Below are experts of layer 6 (counted from 0) of a mixture-of-experts language model. Rows are named router (the router's row for the expert), gate (a neuron's input weights, with its number), up (a neuron's input weights, with its number) and show model dimensions 0-95. Each number is 128 + 32 x the weight over its row's rms, rounded and kept within 0 to 255. Numbers have three digits each.
Before each expert's rows: a language model's description of what the expert responds to. This comes from a sample of Wikipedia text that the model never trained on.

# expert 11
Geographic terms, sentence ends. Compass and place words in locations, such as South, Northeast, County, Lake, plus coordinate symbols and sentence-final periods.
router:119091164109164112102146152104108160154147126129108103054132135108192139151126085167130073179076069106146139161091088168146136165152106093140123127130116109107115082142106092083085078088096156166104153145065109161166117089141158172141126129096116153205153121100117105112104156189086074170
gate1:161124114027148038110124090100101122113080092162159125125171180144131120103165130141125080139118144091100119110106124134125116134140146111159156182156128220166109157135138101173099119141218118170156112143110097161185139058126109129067084109137108127155094135136170118136114144143140101117
up1:130123147079166047135155118060113133120108111113145095111162164149120118104157115147135130126139157108115148106114081128118121164130176138204165168132146210186096143121128131165084112121205093156172143147151107140157167066111110124116067119138079126138092176174180095160121154126076083111
gate2:104088128079099207130123101068114144118186175116117098153116121148160142118063116126133170143118126112143170080100100126123120161115161163168161116131142101179099083092149125170059114178179108186104108151136178128114120099127104171154109119093115124114127123127081076086209145112144165189
up2:101016077076092156132158088054090135106147118129127121147128137107145134113101149112110190160142132122118132080096104166151104109140176138169159116118132138159118119105159127184092149156213157163117109137148169149126119127119041127117145087107116133118147146095097067107175156069134172137
gate3:097120181133078040124147174120160152114134114087125137131141134137148105118105148110170151144069150143087162153200105133114199142117134152127142179071120100106086095144126135093086165134204151116129111061055160063061148141146114134143111110107086165093157108157125105146103121127116161144
up3:107161094120105045100128199112149157110129141069137114187157141142155098129147111135172096121086118176046199152149131133074192147117131154110128171097127129125118126145114110114069166129182169143144091058087147076107113152105117168167139106115097150128136108125136075110108125089072133136
gate4:128088127080165112126158159104091111192132104192087151114160105151135126138222136104155114158072087111171177130113142111120090121139126177184191116166138118141159158112168110111149128105157169176149160156128165154117162086129148180128184086110109094101137165125125092122089118167156068175
up4:117081122112125128103174163100120168168098083175122092134127155127114067115172136116187139115125123134161246145067099130107123104120138148141168092146171131115147091122128119105116110075148176174138141083107127164111195094131119208167187130139120099141126170119119058155125113117132080139
gate5:113159171177177097157130124117143091094115121126114200118141103161101121151109129097091155119103070112113093097184108012068150137159113158128105106180108143139150144147154135138134102178124139094128129114114191107091093067154158143134070122198120154130137124164130149093122100120199090107
up5:142201135121153153137130138133117104104125125151138133103089144103077124110091133140114124145140136120096129098127050068181165082113129113149103123127147103126187082156140098150089098149161095135101133113061159115055143121165096187149060164218095128185173114127113136107154151158196101111
gate6:154074051153100188096161139129098137175158102161206088169130125151157144105115145140120145130131166128146178148102102105148117097106147164133142106144090074178125087121150174086134176178124152152154169146108125116133149065194105135149108095148154202137097159149114071180164122090105127139
up6:142050055128164143118143109131078167156152116107215129181085112163147140112144120143096171115129146181144162187109097130099124177129157148132140101154136104187109095133123147117111137215139138137141181134112103133117137135158142120137120134161139182123102167187160062124101095070081101086
gate7:108087152144172134140147108107077115167106131118147142113040116128123132162081088153101137114184173082140191126073136092170139157137161135131152118111114178169039169074163120197137090149151099166112097137149141134175099074164124122098191088109103119108131168158114163154118130132148166127
up7:117071128178122103083104107126091124157143146144184114157109171111079096148146109200073153125131177129157198156095052151183146116146126113127125119103109115147098135077164090143111118169106169138105107120127184180211139090137150177125165111081120076165133106183135115114093145130122139157
gate8:076171108162149075118104127144098136080163084129099157079115096141149132121127121088114134088196147120090151086107125155138139066155118171134075109160120167154134074111101165116182122154175106121135147141099120103113145172192106171201115105119071166070165161090119153149121161151195111139
up8:092186139154102120169200071144093123035154102125135164086133083196156144085137121114104144047181123098130140104157140145141159119171157154151148123168063116124063126098117144178123107124163119164121169131162105094136151139160128137135160068098140149095110144094149166114161140134126173097
gate9:121162133124084141125128113149066203114155075145132158182114123098136087086152142139135190092220133194168127147135144066093071122104168124102150107164161164123123138144143162098128116119111138122207172134087165145136151138144147114200124134151170140126089167137177103106188158117119122126
up9:116141161140120163135145115099101133122162067142108136149120148057148115106161114186103190078208171156114106122108123112154074098093158085115136098130174196147143103134157168146156141140162090105167152140092184170164149171170153099136087147134182102160113149126220111112160159123119115118
gate10:101179109169108177143101168143154119062141141136197125142049184125015115147202146145102179091101081141130153145123143095104093122133126143138112146125170159115147142183136109102088129111144097135167122102120181128140175116179121100147092168134085134102141128140173110100153144150160087141
up10:080159094171146175160141162163129124091133136120206146094093160136099116124163089153136124139080108128118170168095189079134129112160153168131138133144190180142133150124142075126121128043151145170215133123157166106128162107157127095141124135126076176092110167167194098099144158138159130136
gate11:115114124083079171122109125092139164156084138097117134114080089172098139063091142089178158151126105106108118098093062073158118134157115223099125159125134119173131139098158107143131173168126146170122088148076087094155127072191137117166079113134092102069115164107145145136111122071113106114
up11:130147114115116145122117114135184176126106112098095139143115087170063174076104176127201123150094111079133114126103142070153169138115124148075112110157039106162132104080177153119165128113146111151113137109103055124181133097133130167155074121128115110065093127143133164114124116085097056172
gate12:153104090122161105138118133100127140125149176196078178087128109121128108109112059194172188089159138086150152102156132144117125190114137083121120165119102174115107150167100148095162091152093093156151143151116097089190112137145159081105119162071143076125099154132187086141119143131145131046
up12:135106091108108138159172160103115140123106125143113101115138117090114105123174077166133193100144164129176157163139111143139101131089159075169139157083102185122117132129123128086090132142093185113188145128115090064180116105120126078160128099116126104145121183159204023167152151156096142085
gate13:112157080092109165131156140118113135130106143087107138109062116129130112097114102134175142086155101136123101162115136098163128111083134151121135158066126155182082123149100168203115141185151155111115116164085101094093095091185122153122133142089077031167139195153155100156135141123118076058
up13:180134112114147182116113138120114141109112166107098135103059092111123148120119079141177128086113114105116097144125141088153134123117131122102158142072150117179128143150086190159162122155095150089124064151070142126149134069207135164130136177096093037181104187102161129158116124128126086067
gate14:144132151136172079155152183135116137128175143077055113116114157146118109088119169064143136127142161152154170062150061066175126096123124147181148105092167088186062129098148136110087088129139123111135136150104153090125152216170108200120103111164149133112134151130120124120132116083119110151
up14:092106149080179042134117126150116108128171128094108109139176122118112070048129153071144128098100113161138128069107086094159074113129123140215149143107134096122110138124113088044098111124162137131104154092122115124167176209149150151108186137085150136099122130093135133096093113130153146129
gate15:068155079114162129115169165102115193093130106150137114188130150135129117142203112136117154129155134111155107157091080145121129011120145103151199085138139144138148148137128111078098143191121165094117162135150190096155172139147101099140129118132142068142116150133130078089131089085128070127
up15:124088123108110145105168130071101161201096144132104073196130147124169142162155154166114131150141141117158116155062077136190122038154156146170149096125178133147131128076151096134113117159092133157128146179099151098138108132176128157157107100139128098161125158115147089080198146138114057150
gate16:099151127132116107105160176168114137175162130087117142145069094137157122152085139093164118130155075156097122139103100073132106081113154104134159102092197124094154135105121097097199164127084149225153143156104110132180130106186117066088121093132139115091144123134154162183108073155112104082
up16:110110104078120100069172166150096168129163142094122131112085117116153130138142102173145117184208098121129109168083089140179120076118130075210145108131186117116110116136117117121137158125092145163176179151102061105150134101179130097138103090123079146150138122140138107208175187141130127114
gate17:109114101086137101131143126125133140110138123151140099110156134090114113146152139172099136134112096131137136181106038181178182092113147051123166062095145120152091066100126094133079179144110108131164138110149121156162097119152146161070152156136122092127146147168220073102072173146087135143
up17:107129134136112105146171146155137098096169134148122094104158082128109133109156122131111136099176148121113160190148082183145166099135152066118170032085080123105125061050132115110089131115112089121172155119180099118146120128142170129040127128159163125107123160126209117125105185143123142132
gate18:156089104136141083134193197103092186128095160148115129143132134096136089113158143104119090099097180115116130109127063079165134187213153117091182122068108156183069102105090112139113150124118142128121089098096176098135118103174124137123130110169076123148095144130185138104141142117112068154
up18:128077115151122112173202162146091174117113144140110144124192106084147073113133135128093112078082186135084176138114113101170150173152134143079203074085157118188070128065127096135162123142107139138118089112129149106147128079186116109119143119168143142153113162124181138120082136085094103110
gate19:152140119090153118193171152104156117130151168062226116110075164145096068160125102212116114128081126148199156139128100098138132150182147114151149100143103086143125158128131113119094105100158154089185101128144103173186173110119124172129136142112130147186149174106167138123140138123116079139
up19:144154109135140131209175138135139084142143166065187115127119177151089088107152134190133110164064118154141156153138115086162120149129115154121125134128100098184090166150161181140129121127166168072197093097101152149164135132115116115089145122108097213166141181099155156130164136135092067132
gate20:126112114092072146087170168068164188133090107102145119157121113085139091152187086140147160138180144147147125155154117132151164111103174117167092133110186126111111138142110185140089131177103232108135076147130101148138129139139100171150116103128159085166133166185121076165144132158102151190
up20:104143082119053156102164125103181128122066160129141112151128110100164099148192108139151173061165173101142159163160100142149178138092198120159085117076137153101135120139128160180115141156131171159100074107166141120113096169121085087143085140140179071176082156148137084110143137119123138152
gate21:125071123119125140106096178096064149188067164113174122149104149106160153124135151147155147153160109149148125179132122111175140147117143122130097089129140041128127066071130114113099153170126109144121136076081158129124157066136103128196077076139111144169099140099155084118083154154078078091
up21:162080106091098113118124162099128152162089162091145133183112084157109139125151092116167173138127124118109134155159104085182141137185155149091122038143140062137128091087154127119100167174137124123163153106118142127174194080125110126191103105166104139117121142053134086084109116100088076082
gate22:084089139135135139195143121182106083080127158112134110102136157093153153106146131189092175070118160123133102120141124080152183051139194082148182159164148122167117123103133134158117104163151123150100108097167121077151148115124124026145135151164140095113153186131170144173146146099128128094
up22:095085142124130131182145097094123133136103133100133121086147124070175181120153125165098165077149165088192108138185117093144118113083151108180176141110147111125079151076137135183082119148149125167096151150176124086152119094137114054133120128120155107116168174129165134205190168157110176126
gate23:122088152122154069199156142118072145195121114160127117134069131124171122100112156144128112155117094100067124159149046118217132125161117136161182148125093118113052188083112075114083129141135125132169158109108136155127112153163121098099122111138092134140127125071148068146078149123119112098
up23:132138187149149096172145144130095140151148122122112122139119129095103112146201175130121142131164118100108129113149066101228175128128146057133127102132106063103127126120099104105118075115134096094192150091122115164113105118210116157135099157189111178168098126119152120171140157136056079103

# expert 9
Biography pronouns, kinship. Pronouns and kin words in biographies and sports bios, such as he, him, she, father, grandson, plus stray digits in stat tables.
router:086142144074123064135141090211104151101158065083116191057154118155119121148173130101091139137114154106138107126081138179094136132101144070065128119137156187132156108134120101109100158091148166193114105153141112120108105127113117154147133116125166131156147117211106157126144082104169191129
gate1:137149078144107161142119156103101096153114169132108106157080158122138074123105145166188163142116116119094187107129113128201181093127139152159181132121076134166148132103147176116122107115166132103137143134140126151108190137130082144114134120229120104127071207110174112216124117116107097090
up1:094132132162181143184091166121119126148145172155150135144157142117213144086152157162103138103134160065105146099098114119147112131125116136174123116137080094138142065124212123174101149180163082118146134132130160120066125160175055124131146102181135139107094167095174088172104113114167120078
gate2:073065105125119151155129088109151162124094151089130107132153161077136146104153049151125111169099123122093156144053100116127110088158133117135135115158166151162133126057113127161174159087187171162115073129104120128138105131092135183171071112148085108131114164157181094112163121106060129073
up2:117067150135095181135127093171113156098130119119091120135130169078112147112152097144109140169130176108128161135039140087097090098175133119106089126143199132153106096063089085134144137093199135239131140116101128078127143113125130184175071132159113135120137152152153101135152134112098122103
gate3:102116170085070052091134142125104077145108107087130163110167096147172122132164122132139163109113163140190134141061105092155158134128101095137139159125095158045118170129153111143165126108123049098123072092118130150105108098103144082077080131168131058114077126151148084135125134180118132146
up3:101114156087083103141148160140127100160110154127134154124121052148140127158135101093123150090108132091119106162082113096142190146102118134116180132114058194127041166090162086134118128084089057122087080102158170127130139100124130030105134149183111112129089147101137087121157139150153115120
gate4:111159152154119117127172131171131118144126147138121111101089132119120084063136113095187138117127120144081169150063103104198170125091209151128127121089130132098150163058177146188119132114157146086136133069094157108129212111153103119115129096191144123083087184134188115174124121117144125124
up4:192115072133083128125169203101108111122151181149172090152144104141145118144118126157120124145118096138125172070137118083164173093143142116118174156081114129129128144121176171119149098167199126158203128138132126191109139108201098100079075143139119096114092147153126117194090133109079093128
gate5:156133104145172115085095173072112109137071141141171098165119169091111072053150109099184098098177113094108178152116079135155152142114138124131074164117093105098060106140149123091073109118167126087149156081151100097105139166097136175101098129154071087126085154150108069127100140133109131117
up5:147105136151173170095155168099105055148082189180180099066142128170130101121109096137127093129160132050088150156098144116150151145111165149142105109144109074100117092170125139124113083093165103128127197095122087091071172151108108184116063127123090127123102147168122117128083101173126139133
gate6:127164102078098141103140142136201160168082120134136144130084150124164133091122131123153156100205136149099149129139127083109196141071107099099182126113129156106094171157127127099123183098116158077102126159099141111155132164120112100080075120152134065137046161094185084108149157087096087154
up6:104147093094125115149140175137166146143077155112126161117099150152122127087133132156149109112151161121087157106176133137169201148129132114123188118116109162111061130173129125099124151106169088089158116171121136114103128102093127145034065150132091048121042164091151096117142192084112102118
gate7:103141091133143152152198134110127092097098111103149175160108082041152118094116148152141094108164109167082107151130131100111085125097149125110219127133101112182089115096107131096120156121095110172091082128161096148146125150092110106103070100151106102194069128162134110155098072068104105160
up7:113177111145151211128179159137053098126153148082135126117160124081163115105138139123102071058149103133083146161094155122131096090102157076096214099157155091158048153090110085116129133125137122138109153090164111172123158158121061087112107118154167108166105146120135101110118129100146107143
gate8:076101101149155160176098145119156178175129125125122083107157068099158135079187146111160185120152141170173129148084097075104106105134129054125126076049146127129155123104164128142140137152111159142121197106146150117119145097222119128064117146159125114121123166125148151117106121080076156134
up8:055110092145129153185106131122144192124077072135092112171157109063104159133183146112136131116164124134132151155096121098093140065145126046073096104101142135131145132106122130091198139139101177141117174131163137129117128085172098152056079130163127123130103173145154131079111156104074155133
gate9:145151117079104104163072156069125161112127148089148121085156172063091131096150132167128138084161129156120134158049100191146121187141126097111129186138157167090120141181132122181077140123120176120147088077078091138141110158115088159139166111139114116088134143203161107146110166103097097121
up9:121129116080104114090154092144144063144071136109154113045148140060118138136079167141106109115148155189067149159078132129128107170163131120124197130134183114111155156158137116168131124096164176180110133079062106139081161126107097146121179108155161130096195125160130165177135128111145135128
gate10:054138104184173088116137134144154123119130144168120136101086174135113117095110127185138097074158119120097121078116096108133242083145133088075158080107093137144065072149129115169149145108162131147168100115133157101110127147122140150104158109129089078157131126105140180115106118077149131051
up10:095111090133101099093151156137167120133088156201172132118084153109109108070105146192152092122156094188075209098161109073146175101099174128101144086109133160150103097197138132176146159114137124139199129154120148110121134130125147145098178098139101046164122143106162121132112110097135149130
gate11:132115126176109148181135139096168165163144135093100112136095231120130136097090064137126140108120139157162102080042141132108126143151161096159154149125124166128114175155123127126153135140187087171149125192136179156139162148168137172103101135175142074130103157185113111153160120139198142077
up11:117142093117118121144129142164158157169128060127073115129130187124130136122120134152141165072121194099162138095061151105101116137125138099148133141102117135115120190190107111132163187168173088163145171165106177166153147116200120139130075128143143056120089121157152163152113091051141165089
gate12:127154105143107115132170081094107103126087108104170137109099111095121091121127102125177165038140114132126105080110137096143079087146166123143159138115155050136143089092142131128149114095168168145133084144132191072209189182118108082129119140154108148157100156124145114142171119061059147126
up12:151136128180152121108118127042075164163140132120135129093120108147092118087160129140172127072113109141197121098095099130088070124153147154131139137065147089083162091131148149135118131128196219099148090129160122133185159179133139114120134161179123112196112133133168099119120152107058144096
gate13:119161119187104071157148125046123174138118103206154183111114110153126128112135110127197162092138159125161097065151112135147134101116145102087101115164073133150062093121120141100143173088175162098124131140096166131155164123139099161134204128163141128108126151164204104185150124123161131143
up13:140146120150120101126190109125151126122102157164140164081156134116107125176167152112173205092153198095111107106123071117156148121112133081100107122140129102209066090137141132180116142119122089088116077127091200082150102133122082171162181137137152100128145132121223125129113097101095133137
gate14:138103065117121134079131131105129096136117141107156114081164133101133079107175117158165164109085175076112138070107151194143127143108195142072111122126067129148080141138217115196092136149104072203142143112123136090165102111112089115139108146156115091140129104170139158117113142165169112086
up14:122144103122112137112144111131119054133121113076143138100167123095126120105146103185160140139107118076135151084134140139148153158114193115112137123121008107117058109127204115169128111142126060196108111102152085137150159134092088089171122125138088097123147100133138134153087113186155129058
gate15:095125133131151129131122145173144162135156144141171109119131144210108117090121150131131116085068144184133138187174100160119136075109176124106153163036139129146088145160101120114072149078149111131118154135163139188083174132154046160165103174160148153098159128115138116135052169130100119104
up15:076100109126187156129105158147151137157172091106181103126159136166142075116093094108093133119109130145113112123175100151149157058141193103137144135113124120152116142163112144135066127071179139147124157181137106173155165157153061176137116143208148163062183126122121131138066125174111140087
gate16:130073104130168143157133123105137130188108169081127182082166110156152135084148112152143124136125091126134189120130166115104128149074187139127109147109089152152116100188151179130176151154186111093131062105127127134080089173133120110119113078108057175095145163145156075185134193113156098122
up16:152083074141188101170148121103095139164117138051145169121122130175133109085140110110131133154106076158100140122141152171119152152079152116071117173110108145144179137176133167118135149168164100101143073100107163156085126187133113113096110114131049159104131185144131077186119194099153105161
gate17:076164101126083135116123112137129141143103186112106156118115129074103140143163124180149207139093105155102147165142078142106218144166097073089103163109151111130118116093145110139150158123111124110129040149158173123054085124113058114115169133137103128093110159128175054110125119133172123106
up17:063181082100122139142129131116069080170081192172095127096172149089133141137181130127088138144081162066105187151143084135086153100166159128128129138117164101119114154091139121119112138118142104157135124087141113097128108101086050129153141121111127204089129151130193073125141179116176150107
gate18:079133098097132110129115172077166117102184134075138037109079160146080116131158082109121121117152102092075174135179074123193141082130135135110102134104113180131168128141086149043090148183147135133147115101106119142143179156134074140080114114135129105137139150105120067135113173152145099148
up18:127132099062137137116127155087119132111149134129122078113102101112115157142212051116124120136139119083140154152149104099137103082159090078138153149114151163148196086163085157101123181150153143152152113133128155146167184144146098146088073071119054089133148116163113104154083200191114118136
gate19:106095135091128136116145080148197111147071119045102087104112110088153132171180077101169113176162148124122110115151080119145138119119174141073151113082102121148137121153131114092103132123174169090099064121109193111081125150148091142102092091208105101148118162124185171147102158149121126096
up19:156072157105112136120131087155177109157091115079152117081118072094098118175161063092142143206143113150154074125154030146142138125120158122111157125072112093120141094147087129031091130108159149130128121116144117091125143146130128168101069077151118108169119132186133169147103118106116111121
gate20:132113084085161078183215102128139088133175194104133109109147106161101097145175130145098112094060109123129128081089104108111158120129141130179149151147156129129137148121185147096151135149184157113142173145123148152122136082214135115072169142094107100110173145150156135148090088188165091143
up20:135130141101138090202181137139150072130152177117198125131135125135061113148131112178092134084054119158111119100091077144131157121112150146151202155123184132141148103139192156092115107115149151125124164117150165124134165075217133115148155115133114104115146160182149109121069111144141071164
gate21:103123107128122155211110171155183125171113186118125129072111155154138150152109149140131180188124164201100092207161140094086153125067123092139123153123164149165149079117095097176139110146146102199172144136121163106088108125100105132124117119084099110089120109139174121110116151078076145157
up21:102160045141122153144134197163134131156128163169105139107107186052121148114115096112130138167164139164087108148090135056111135092081110098166109164191142149176143109188108124198142116174163132161153155155144131080136163115139086100115155128111084106095104159118182110165111142101091129096
gate22:082112119143106118123096136215173162095175080138082187113131146152205073120124154114174124115150168160075176156089117146112115143091109135145148099135164136168101121143134107090184173144117150102123141170155086133159162108099137176111099076139037100141105127164085146072123117127127142140
up22:158078070144111108073117094170154142156143115112096146179102118144179069077080131118139181127155131145051200146110124136138139104081116149172184107158157135172141169088140115095108152112097103096124144137125102157167178106121136171115105095206048104137119120178121143149126123109101100142
gate23:123165093118118104082099142094128111118133112184156121149109152151111085102134117130166188148145122096152130159033106154118159068097166116128162197144145173173071092134147088145114138108155132084181136134122083047186150102132125098119149147155143077078086159180143082119163114125097149119
up23:142159133164085131119138119110180121099148082159089106150106147185103080081141102148154123176137099067149096127073078129109145059169152071131112174161113146152118144101129098113148124137136087102183138175114076080180169128150138160122164142165157077092070132172124162116140128134142117048

# expert 0
Structural punctuation separators. Punctuation that separates list items, fields and table cells, such as semicolons between occupations, colons after infobox labels, and pipes.
router:154097144087163121124098147113136114115176124090108074121144079130135133100099127123081068187086086110164113138143161097124119145103088171147108131209131108158141146127115182173133069121100134085136131167047120162072086158132172133168139125098121159086150129180128109071109137089101068181
gate1:140139129138142124128130145136146155181150167198178141136080120151146191115120123135125157173079124072101183153111062166153125115185179156132173106115146102153145109121095146091106114145138134146135128165086063070156183066159091184048080146134121079107120131149158102114140148145134107088
up1:098155141146167092119103185125066134157150158169102112069061109145194141140170126118131149183073126115117131176142086128091102132158131172111131091136163109138153066146118153088091102144171121146140153156077105092127147063168151166112067108144067090091127135144112087101107179137092113089
gate2:086097073135111112133109076096088109123083085096171126162118100128121138099094125122168134106148125140135171091141176152120046053086092144110138136116102124149159132148159129177118137137085122113094141112145156158157134162153097008147167093151100122138136145099194053163095105133096127143
up2:133093060095115174124163114092113144118084138055152104136108116139102099088088132122170145153144114157163138131126205071132110122039140148130153180088148116181114162132152182118086166135128128104153181128107082131097079184149113108179168104141134169149133148149166061125133141102135097171
gate3:030181142127129132164107148146129061077130112176120123139144135139079114125168159111206195077119108144112128104171145095141181118100146119131186151060101128147116155130166051124106102134126074177132139092159085090100131139151103138129124185109155089116155154123126155122150075111131094124
up3:113160152135150146127134146135135130159134113150049107097166151164093157111140171127218161138114130122160105151172143067145186173138148114163157144085138128128084137133169081099077160134142105179206125145103102083080090128173128129100117125107127116109149172176081129120183091075177098171
gate4:170179092122103119145111090130050077157079136183136144140139138115119169083135096126192094138111156096108127104153152142108125086072130134138153133116121111115241161156179099182096078118136110174110157097097122087117143095130108060165076144160110109116153156112098125166158141107096166112
up4:171153099117088108076130097153114088166094193165168130161118135122146180112099058149161086174089125100093146134188129133140111048104128171108174115158118118120198124123141077176088080115141148139134158131086080064100116115086146072145146123132115143112157126127120121119140104155075188110
gate5:128165160095146162128123141112161138098096145126196112090099104135229100074148144150105142158155060127145095148133136096125107134095150128135166141082137110127139136120114126174096112144127078098195134112122134148166128055111137069154146158129050122187107103103167088174122152210155121110
up5:123173129100125130078169110112173126123099119140163141079094146095174078116150093145122147096141091198136163131141129124108153145082161134109176154113167148094103137101100136143093149153125082111201136096140114128165159069152108080104142120124057155146075118093152081224123162181183145106
gate6:143139188118159120079141205165173137118137068135180134123090111154135160108160109102110112213150121062118164116107153143157128155120134159116102120149137147117152173077137134135171114144131162168141128135111083173118188177099173167117136142166107119146076127085121082131131061079151082193
up6:133166136129098083066085220190114126089129108133154133158096160143115133084127130122140121157134140092100168130127140144132159124132114118091085153142124122169135070101122115170159110140130166135115118141159120179086205162101128188111127151182124083113042138138084076129121073067176102158
gate7:079103124091132107080097149111106100102137091118101138136110127080128105027153128101139124116119098103051134162115141158151148114115144132119165168116136123153190131114171144148107183115185160088103119137147093128068127130115082074145149121124144163112149175100254084160122142150159159125
up7:118131144144136110094097168110062103070164097123146152145078133144125145062172126116157088139164083110060116155164163150174099138147116096084112160092124169118201156147184128089097169070158136105103149116131115162103123150096062094175108117128117091111120136100187086143111128183126160175
gate8:123092180128077145125196122161146143064162145143225152146107109135137159132134116169143138123108096123140203148159101157124155156162134068123193121109129176126096107136196108150092101113114106133095124090186077151142152105087120125098154157131060075168098136126111075097117140139124175118
up8:139133157092105128167210128136172192099144155120223180174153098138082140130143116148119129145114123079147202167151090111102180168133144127165176076132145136091116136147184110159094106126080152171121097110138127113134153108148124160085155107108129067150081171113126096132116124060136160147
gate9:083152133122094156142110166122159124094062083097151101159121127085102110104092176070171097146089112105111182118120185165160179127137129045080128077144152087082139122107117114162195121106123106154135137124117090122093125148114145130149105191128150144125118127173202123114172157065117069140
up9:129124096122144187117084174141185141152077066091185080145097130141108080120108172080150145183091111110111161091110112107140142115135112102117124125119150071096161135099101099194190147112095117157138108133069131132087117144142124154124123175125164095140104123145211118146180129040100093133
gate10:142084156093069102130112157089138139144122161101136111175134121104082126075199091127155131173150185094165136168098137110101091150072138168139096113108118133096109133141112130174050086102117156117104119107108175109126170152081085085130160101166104151095122117132178127079076141090057133071
up10:099100154117097102144157143088152120191105181136143083099158140088102101077205091185145141149117130091152143177094093110140125109088156203122137154129155051119105157139152075128067120143123133145141174143111181095198117112133080102125146060175084120105144135134141157123136101092122120092
gate11:142171143159119107139134102159123120101049135178149130115129091110114072104144136139146090103132144143067214133193111124211194165086157165098133147132109103151130136207180142140174114154101129177098081133165168109152102135123140142116093147154129097146129117102121122101093128038133122137
up11:116170128156152091135155110147133123130124159172188134109140092131147008101185148146122124142150134121100232091127155151220156174156156122079086120114119122084124151172192126140126133130111148113167128132124128148178123152119151157155106127138100170126144102093192128101099115103080110140
gate12:154128037136142110125161129139104152133092121108142150174095112108104162087074141156193096142126124104133112101029147132107092110078127145128135148118116144141100150057100176170087164182092110152161147125148158136095127164146078131118102103180096148136032148077127136149175118121162134152
up12:147131118138142115122148125126086114184110159116112140123074126087138156121080167172167112155107166099116118147047115111133114127064115169203114140097141108115112115056129139160133115153115067171173197157118180086124136142212070153111089124142125143133063128083123142171107144149123140186
gate13:160135137157077137126082104183176136085119103158116103117085185116144146105094140172086148138180184139163123104141168115118054111032136105089128129098129117112133131071090133150103140115115115099135141112106058135091115068111118141172091094136159164123113088188150066096109171134077124125
up13:169109127175087164078105100153211161128115094099134098143103157148141120085092145171141105144171161143151144122168125079140088132058178099117122139085123126065117128116141177153125134150118080086166089099092104183147124133146040110176102103146183101136107121116149090115077160115076115125
gate14:140110103115055165103121159092156058113125185098139126157109116068113142100210179144116143119109156115105156177166150131089123149107119151164107100081113104105204106199139064115155167136134103105113091099137128182121128088166127074126113108103109098124094123173153088114056117110132146139
up14:135132086111075152119132128090130146108144172065166102154126117112110162121192156109109140148107095092105148169187133162113145096138124131153193101120130169100166153166171037091143154151109135103127090100170154126128166081158118124081152106150098096114069169164122057131048097112090150134
gate15:131123162098143145144096155196193175070169159171149171155149127091061133074146117184099147123055176158150149125094177089110140091127160162159078168122123157130107122127173130146145096105153135173145076144114183132124125129153129118130126132134112079073141172157108122106112123139159046098
up15:108144126123148145181105168157142222097103122166097187156183147099080108090073114156118158090090137122158153128095150082142156088075172122113095194118130162141080147109155150116114146108112139146162134123108157128123121117167119169133125149157118112083124252130128091133127131170173090142
gate16:135110110135150129157111113113139147134177127159114173162099193154144123037083151108169092166121150128165131139168168141119123151094136140150162199115130133143126170075105096135105149095121121086136119144121097152100155110143127033150160138136107123128089195088147114165181082112153038184
up16:071132126107124126179132130146166094139140121150102152141126218169158084084097161150110136115135104151138122107126129132162155106144124137141095149101104132142177135113108080190110110109149122071160089113144118146087156119149100071134171112108173131041100173058152125148165046074123059147
gate17:111083139108142140145113157209165126207099143120165166112103102116116140143103162120109142145137085152149148113122172133151127128137184146100117113153153113118111160031187159112148135088178140164107111114116063129121152083121092161122176043124110140156105173105200073144149154121173119154
up17:096127106136158130144131151166144098185114143096087123089116112122065116110112152126145148139235140150150149098121169144136133112142175156127089127135164133114114146069175121120132154081160128156122132092121057123099104134138052162156206052134117157137145185180151061141161089122115096146
gate18:167067083061129191133163131085125156173108183081175108183164105121081123104134121105150116124111097145156150128049132090154136151114118100074093161153092099166139081136137179102088118105099153142175139150039107118109141166099121079140110153130135145131119177129151087104144086085110121146
up18:152067120090101116117162127119138139115133142179119096133166110102129114107105086115117145105111114134133159113141106040128129133079127148077107189164105096165121080160184156117113121192140160190183111157143113148112180187088137059130068069171135064089106146124157156101094104124131134167
gate19:156146134145134095170184163162173124158111162114177105104105049195168115103106123151150127105175149130149096108056132113149149136151147158102144132120111142171104088137134130181153116186170138147193157110131162156105156116127104083111128079133104140063072164179116088184138106125126060101
up19:161152124153116103151141180192151149101113164142179106136107074133141114098127133136147150146162174180123152140090157123121114091076120179125124152127127143191112107163128166128161123159156095120169184114115172104089141111096112097121146086156081120062038181155164114177090115125099041130
gate20:102114051124179152085068143127160118172160159201126145138104170117109162151129147204173112144174152093117128061127168139163167095154087128084084087127083161152116154138093073100154167166204133113125137084078143152165097129118104154139179148166110132131132133132117093114123144131108097122
up20:125087058106145160089102091104134125182160106211146112190121166112132170125115141177124103124122115109154131124123152140156180133186109142077103081138085121179072154150098111091102163206211155101162154093115159155170098133119129107150156141147138109126100150169145097096141173101141087137
gate21:136156140127086208059129132108136098168109073141088163210146162129142130108218096170123141063154129106153131084152125104162110138087135143156083103121143074152127162154097135125157126131108079112112126130058095147109098155107123100165094132151166106052140138095180133112155163119159130103
up21:166154127143106151145165144091091186148114071148105195193108107163100134131224114110105171092108120114166119069160101164179143102181134137145121117151154078174093149140125156120076096144116117083162141163146105132122156152103092109161085156150146119060130175110176084098126162111110109102
gate22:139105101184116105133122129071108102104111078136087141140104132134146126169061120132132195087206108150116127090166106134112108091108158110139134102117101108132147129168142136168234120155135119102126131103145119122101142104098074150150147117111174070097041191080130077148105170138106150079
up22:136138152164132093115105138109142109080165085083105089164116119161176080139088108111129234078167118136126164105160126161120133097122137121130072077105114112111147153186129145187177098180159154068109141121140087179089126153119103083142094089106155120081079139150160093117118109113104075088
gate23:133112112089078137136121177165090134128155128135164119116092127151149153071085125155116122142144085117094071109127138137130157064147128177170107162162125074175162116115090124156157110068142161058146108101150066175119146088134128120155141129149182167138120175106148089189180160044097097101
up23:128137092094080106199098144140105076167150148180167148129085132157134162065139150156112076134137138135121134136140145145135189084082124130179082181147132086150149149142094097177163101095127182100105096106126098160083092111143146070135126129131069169104120188122151066167164120083127081142